{
  "n_layer": 11,
  "d_model": 128,
  "n_experts": 8,
  "experts_per_token": 2,
  "d_expert": 64,
  "d_shared_expert": 0,
  "activation": "swiglu",
  "moe_layers": [0, 1, 2, 3, 4, 5, 6, 7, 8, 9, 10],
  "router_score": "sigmoid",
  "normalize_top_k": true,
  "routed_scale": 1.5,
  "balance_loss": 0.00201,
  "balance_bias": false,
  "router_noise": 0.1,
  "router_logit_norm": 2.0,
  "init_std_router": 0.0216,
  "lr_router": 0.000614,
  "n_head": 6,
  "n_kv_head": 2,
  "head_dim": 32,
  "vocab_size": 8192,
  "norm": "rmsnorm",
  "norm_place": "pre",
  "norm_eps": 1e-06,
  "positions": "rope",
  "rope_base": 10000.0,
  "rope_fraction": 1.0,
  "qk_norm": false,
  "attn_scale": 0.177,
  "tie_embeddings": false,
  "parallel_block": false,
  "init": "normal",
  "init_std_qkv": 0.0442,
  "init_std_o": 0.0,
  "init_std_up": 0.0442,
  "init_std_down": 0.0,
  "optimizer": "soap_variant",
  "lr": 0.00685,
  "lr_mult_o": 0.627,
  "beta1": 0.95,
  "beta2": 0.99,
  "lr_head": 0.00952,
  "grad_clip": 1.0,
  "warmup_steps": 200,
  "schedule": "wsd",
  "decay_fraction": 0.662,
  "decay_shape": "linear",
  "final_lr_fraction": 0.0,
  "batch_tokens": 65536,
  "seq_len": 256,
  "doc_mask": true,
  "train_tokens": 622300000,
  "steps": 9496,
  "dataset": "wikipedia_en"
}
Below are experts of layer 2 (counted from 0) of a mixture-of-experts language model. Rows are named router (the router's row for the expert), gate (a neuron's input weights, with its number), up (a neuron's input weights, with its number) and show model dimensions 0-127. Each number is 128 + 32 x the weight over its row's rms, rounded and kept within 0 to 255. Numbers have three digits each.
After each expert's rows: "mostly gets" lists some tokens that are sent to it at least half of the time. This comes from a sample of Wikipedia text that the model never trained on.

# expert 7
router:175117102098163152106105106118130153129145135108068158100074153088169141157148123076135098144116133120113139102173120151130136141187124147088172069126068158129036184134127137131137121100155119112116124113175079125153110157060115154120106149121105124159052114154198093103096123094154125161142067178127160132137179142148112132104135125139124095157180063155161116144146099151039081061151
gate0:159098138136058153124143124123113097100137187172141083125128122094125132165170108178118119099162125102157103077107155123128133125096072093123190135204072086150104112166120138145109194124171088127105126109168103126196165139037115174149187100151140135132115105078135133090111141088149074133095121109087161141140117120140134140084093090151128128194080136149051119115153088148172088109163
up0:147130158190203102127121083105097082128084116106105141118121087165115183105131054161105132155199093168190183078185200088166108170101096123127141085163151112118123137108128184134150131166096101103119158119152116120131152180153100144146137152177163168106156134132106127124183125123104104153095160159083188133137124194121143156109100137106136137154072078102119133166148164141097191133139
gate1:166133224106125124114153081083120119148158128121136157115150099192159047112118080099146179154062150100177121178117137117167125163160113077056138101130117127086048115118137153097098092181133143123143157117172136166139125112126096153161082132115129201076181182120133111116196146095088102142178119097122172121168139127113177142098162124131085152112122117146126164104122111100105093138122
up1:147161106129079080102127125111139129150117098107114163165148097183129121200068122144138154096128119159130175155081081098152126152133105124115108130090121116217145136121114124074151122144126114174078126174110194125162135090088131099103122134198097098142110122147183074200185162151098113102113141083128074148128140096092169069131130150139170125105139123128182159082095105119178172140048
mostly gets: "id", "il", "ak", " United", "is", "iv"

# expert 4
router:101110132213163145145116133164224070202150103089126190140112179138066172148110167148099129110141109112118133166104104134147161139128129121124087142144113134116181099088138155105144074106130106145127120111121126116112123115048108137173153103096104177197153106132119060140101146151135129158152156119152151172119098080117088178110142053132139125187075117130082118086134166124065120137149
gate13:100108044128146208089076136116159140115112050122106165130114106127146165091120105108096102115184071097153122170109147141138112114111135156148127108129097121124110128145158179117163089132132162101089117136082124183100132138105111158189137098111116132129152145124117094129142077173136084155106118132144142165113083122099157172104118162160195111055116077172082225052179120142121089105125
up13:114149192125122118158170153106170175112123087093106136099129129121163076132118157041055082122160178122129163149156113087148154115155099082138123088091093138160165116126166143146129158118094144088128194120151142146124095168160155158150139123114141110134172120214095121126165049125164111200100139124185164143112175147091150089116154177179148193133115122137155156121132136152168108083084
gate14:116148080061144127178073058184122095188173098141133150103095087139117146145139128154070120094167149152079065146080104118121103121136138102131147158130192112165165156111151121121061117134145172167187091147076116067170087119164164172172129117088115159110125132135139127089066099153129130134091085157158132151127158084125165174072093148153093154136128104143109143153118142171112103125069
up14:198143117102149146115073093185203108113103131109112123071111132115085148102132142112144061098124158110084110130099118171150115151119100182090075118115128110141148096145109129136074144125067176101127134165152155191080100072123145090110091142148100145127126208137064106121112141158173174084084131142144106120140104200167131141106098091088101181109157121130134137099125118196122050120133
mostly gets: " to", " the", " of", " and", " in", " a"

# expert 0
router:142130120149101120193159106071093195100132124165166138156139136172111158135084054117162099115064096211106201101173157149100142099132138206134154118100142138187112173167136129128123106153139102135165138078154138142137127113183090166127163106101123111095175162091110078127138149111105125120111048059117178120158115097101189093123120110116092146090160104129114140142154177115165116124115
gate13:118140064097104122145117088079148152144123091111171145131116178121167161140165092133151135207127192175132133117141150171166138117105132130111117065089138127134125081136095132137123111129125099052062153123064123108121083151154162151175165125082162224110104158138092118116149133188190174132129102147079109094100146120147114209148125091143093158168073103124126160154132175148096150143115
up13:145132132147152132093127100062095122134094158175100101155104122142180166155155128116095126060162110068110180132122173192128177170153136148128099156138137130111178149129134163116139163125145126140109227095083109167122092149186174102096124137151117185214197138098100142120119130113101133101164123181109190183128172162142052134139144116156140126113179103121175111126136135143117165106086
gate14:132114114137164095134120126155105095087143137164126088112115197075126178107100102169123086122099099144071187103126144141146074061135158177162136092155128152171071140185123168167063093136124085123094124171041103158142067120140156168153140123155131150126120117105122110126083038199150135069098118160141142146140096087153149128134140105099077139119167152131116160126135152160107182140102
up14:124100159167168134151109108113103141156161140089100134106163195090135131075102142115105048132108129156094130100137106175101119174104133063119115080112100135109112223168132145129148130138086174103083112166128140120136103143159157117144133107214140135117127117144078147140157106135142194149117165112134159071122158124103095088096161177202090091187158172146124150131197115178083154108089
mostly gets: ",", ")", " and", "s,", " –", "5"

# expert 6
router:074151142151140137207143144164154068103116106114116131104164121080113125089161171209162113081137160130181151158043150121184099173160186144154143150131147060108154115147122154163111172113075108113139128117136199156085114141150101128067133139098118122157156166133136163085190120149057131144137149149103132128135146096123131121133165118100101142108119148149130132051120188128199136161137
gate0:081149102126134120109095142163143108116134104135183071142127163109120105115088153197038123048150166144132117120030148117153106129132156167087132133103165155089153111162153158148099073116088097121143129131096144145091108183173148079138189149115132154101112145144113181147124125123121103094111113125130109079153140106137168139089159067089075147124077208171106113107150140096173150101185
up0:076149113173100046111162101091085119091166138105137144115109141154139042139147150104078112149145126123123161101141098121164124100168182105104053131133109109111105098097179138171135095090135113224129128165112090121071115122156199075105091106091149126119182128148144150081116199154108061131109102095097120103071139113101113080111139164134130136102115156150096111104158126124165082151155
gate1:119135119116125183098138106134156132101109177109103133130128178159109124101192130099096125087172104115142088171064139082083070152178135160067054160130100091078174113139168136133124107102130136120137157025113176129103139129112112075105104121056128136135168134157115111141172130148160138092124044188101096135141135080126089154132131080167074133109150121086140090081118118155162132162109
up1:124128089053125120128158089129142123144119147174106076104124119140110153114170136143155144081151116150086194111075143121144136188185109111122143104169179110156139104108191171154167110057154155162212104142131162174112187067081174122133151063117134139131141138091127150152119125110173190155101160141165136111153100149184128077116155178087118107168063117123138121145130173155144157093134
mostly gets: " =", "b", " Bar", "eb", " Br", " For"

# expert 5
router:117084111116089162096141154112147143174106132076158060096151134159135109169161147146182154181103173050163112086166118100152142154079088108128173110187138130111177153057114139161132145136135111100044112135101152128109155125123148117150099128191125098154081137113152158101116123153172125035148150102134076161149081089107106115198112126159191172145076124148122122126141115117099103101127
gate13:136074139116132148082107180133107130193100122097105150055131076187091102116133114091164132167162145106131139093147140101110116108085096139152151102126114091119148119141107111110161058117101110109140104118152197155148159153162152191139134114144084152059074163107189087070147113112110101143136112156111102112141135067161115072183076155131136129152156152085105136056179113093100178071112
up13:128085108092143108114134151099188191111146068104199107107115083155082086206128120108103177179163064102101160144116179169080098093127150143124165141122141159149143155125103158163176137145113151153129089131133118059104130141087070175104161127129110140115133102151092105075125139142152128174132144039129134132188113145089127149164105163110208130145167104154149136113144129180150153112169
gate14:147109121047149182130089111207121144187029108166152056114130157115133109100107100189146159090093135093116095111093158166130115157099144132087123106116106161123091117106066130137101128156129060104128066078132112136142111053150126111084137065148120104171115107108098148126137167195121119058148161126172121135149123135131143090114104125125125105095089129136071153120099119097119173139164
up14:087166141109114178036121153103072121081088166124108092171141114113185117146117148140171081097096081095167203165131139123118201129119100110190178140113131138168203091142115166105149145150141161154157154124125106085128127103080160146096123146148163182145167128058142127092120135124103060158147159171089142130120135117148052098129132165121146160147155155101154137095109126164135105163159
mostly gets: " |", ".", "s.", " C", " L", ";"

# expert 2
router:062128161176092090085141110091123123110076182105058117165108140149071096132123158180152142106167087175103128119126152150100103106120113140157124163136114185154145106168106127082137089092108115137140118091180100138126046132150145153152159159056144113118089159115142150167180085108109158158128172149105110122096136189110140103157102193154190130108156156111117126093054177093094163157106
gate0:118097153202139120095138171080140110104127139146078170134074122154114143094102197074130166093111113059124098167119168097097118141108122162147121173168097156145139143133102103128171111153139089136171175097130136128141082142128149103073106112129146048101098123058136125117140144135130112152138128130131140117171135086118127116163118168105181075056211149100076150099048149089146093180111
up0:124174162149080143095138109163121130108146057122165139074147073194102106184078117072137043148157106148099168132156076102125133101119115148151110130126167146127098149145063186150146099147155091153097145092119117106166075152131085140168111123157101126120088121149171109182156099177131122148153143134138132087115181169137070152104164158151137053102136102137189153154128160182160097146165
gate1:105121143116134106094093162175149143144078155173127110134116115183151138124110138103064133129169158141050143142090122111130129037097130093143123069112111134100114083104070176121123115133119087097145104107091152205132148101155158113181118135119158130131224194137162165170086101147081109143134195133132127153188113169110143152150117148143155136140143132047125162108092113082094085123094
up1:101133098069089141101143150106131136154119098149171111154092136170117096118126100119174124121090098135090137117087134100169142096163126133019111096132167118166157072120137145169113111168115127143152089142192083148128157084118129147144136120213132120156114102081121110127100226100072191138101155123123046169104176153103156120112150119133144153204119129111091106129108082157129165182141
mostly gets: " ", " d", " f", " c", " m", " s"

# expert 3
router:144132136073113114133116114135105105113137073193149077140154103163157089127090072099088168150181125116136081129101123107130142128108066122119093132093128104148175113119154089112152177137149194126159138173077150117083196122166202100082128129159155118095166106179094105143115145131163108107136161145141095097107119168189096180144157149111114120188125181084149101143140064141196156194131
gate0:098113077171154148164090087175104130177146109102151133124092153191181153110177137141146093176112186158162072129094103115106092158109134114130159137094110076109133123160128117048129098078114159167151134118080150147088161105116149133163115123157138120091131182133121093115157144089119137114029110168090058164116047135098092187108148136117116124145133165114097143121135155073189125110101
up0:091151120111169128096187128131142117190093159137172072108043151080112125136106119132134128149107126156139119163071119191114149161119078125124167134152100125172146076155120058131102155143144106177124127132102124119137145173152097148145095121103154221123113090206153150068057153150159128089107110090072132123139172132130147124131180149136167080069100147101137158115140100090132193145154
gate1:119105136102184156143099099180082113082154128123134073136194126163107162085122138157123121176195126127085116112123182142083107098130181169130094118081145171110139152137176099105069154122120140141123225105125117164154122154136166129152129140149097220091147191159121082138120058140111123151101140191067106110132144110164066132148143132104171149082133123107141181169134100154124137131156
up1:093131144152192131088122126112131175093077096133166138090126087074117042136068078134149145062136072086108164147168108099130177114172094144143144135102195128134165100118197122152150143155154134176151176062124144103083154140122116135070129117119092170179146150102150113129102102175159098053153133144152120145182109107132146135094127185089120098100122116173145136127133143125112139142200
mostly gets: "ation", "ing", "ated", " out", "age", "ical"

# expert 1
router:143155135035151104125115149165087139128092138141117205126163144128093104106191130095100141170143128143092142147087140132107131118121246093139093142164137135092078125223156093126116153173078175123101118159148107142145148121076119109066077156125117140117148104114128170161094127117116177157098126129120109110166147146140134133132172151169133133054135179109192175154091109110159119081119
gate13:152130182124157125147195109124176099124184131091112126127120139144143093140122109149191142128144144130103141144141069127119087123109117079137122112174091157093109099132169164065174143119150138166107131147093100141110140101136174135168181099127135149109132145133185122130176157090079082207168065181102121144125118109093168168136139038212124149139085084056153179114143153105102159148100
up13:063177198180092184099108092150143058160121174122234110128175093139134169141125112148157108115105151100117143135174145130114151149116146178126100112077090156095113156096082080166179168052124126174159132124123097124133112119130120157146074138133144139053119113149172124113114120135081123135120111157130145114171105126114071100148128158083105063145165107118140141122070098133175108162089
gate14:185177142116125130113153117125124128147116131160135190142169104084170129103161156120137142139064105148109187154109159094152163105120147141164084156114117080095111177125161115110155172233106147122089119154095111100075072116102116111102137113152141146123089134153161162130155158124075096132079097148142180116187105073077133138084139127111148088125176145141117137146069121105031051111146
up14:079117124097094172085091173144094120088113129104142110119162051127107156068150155130132112077176123114117130122137114145116045176092131142108179074093135156111092128120094162161105130090108122122163169128141185160098193158158120140150168080120123143180172096149132135102036085150186145142160117133112057148142183128157091095126133096113087184184133110150159118106108141167140136096128
mostly gets: "\n", "|", "==", " the", "===", "\n "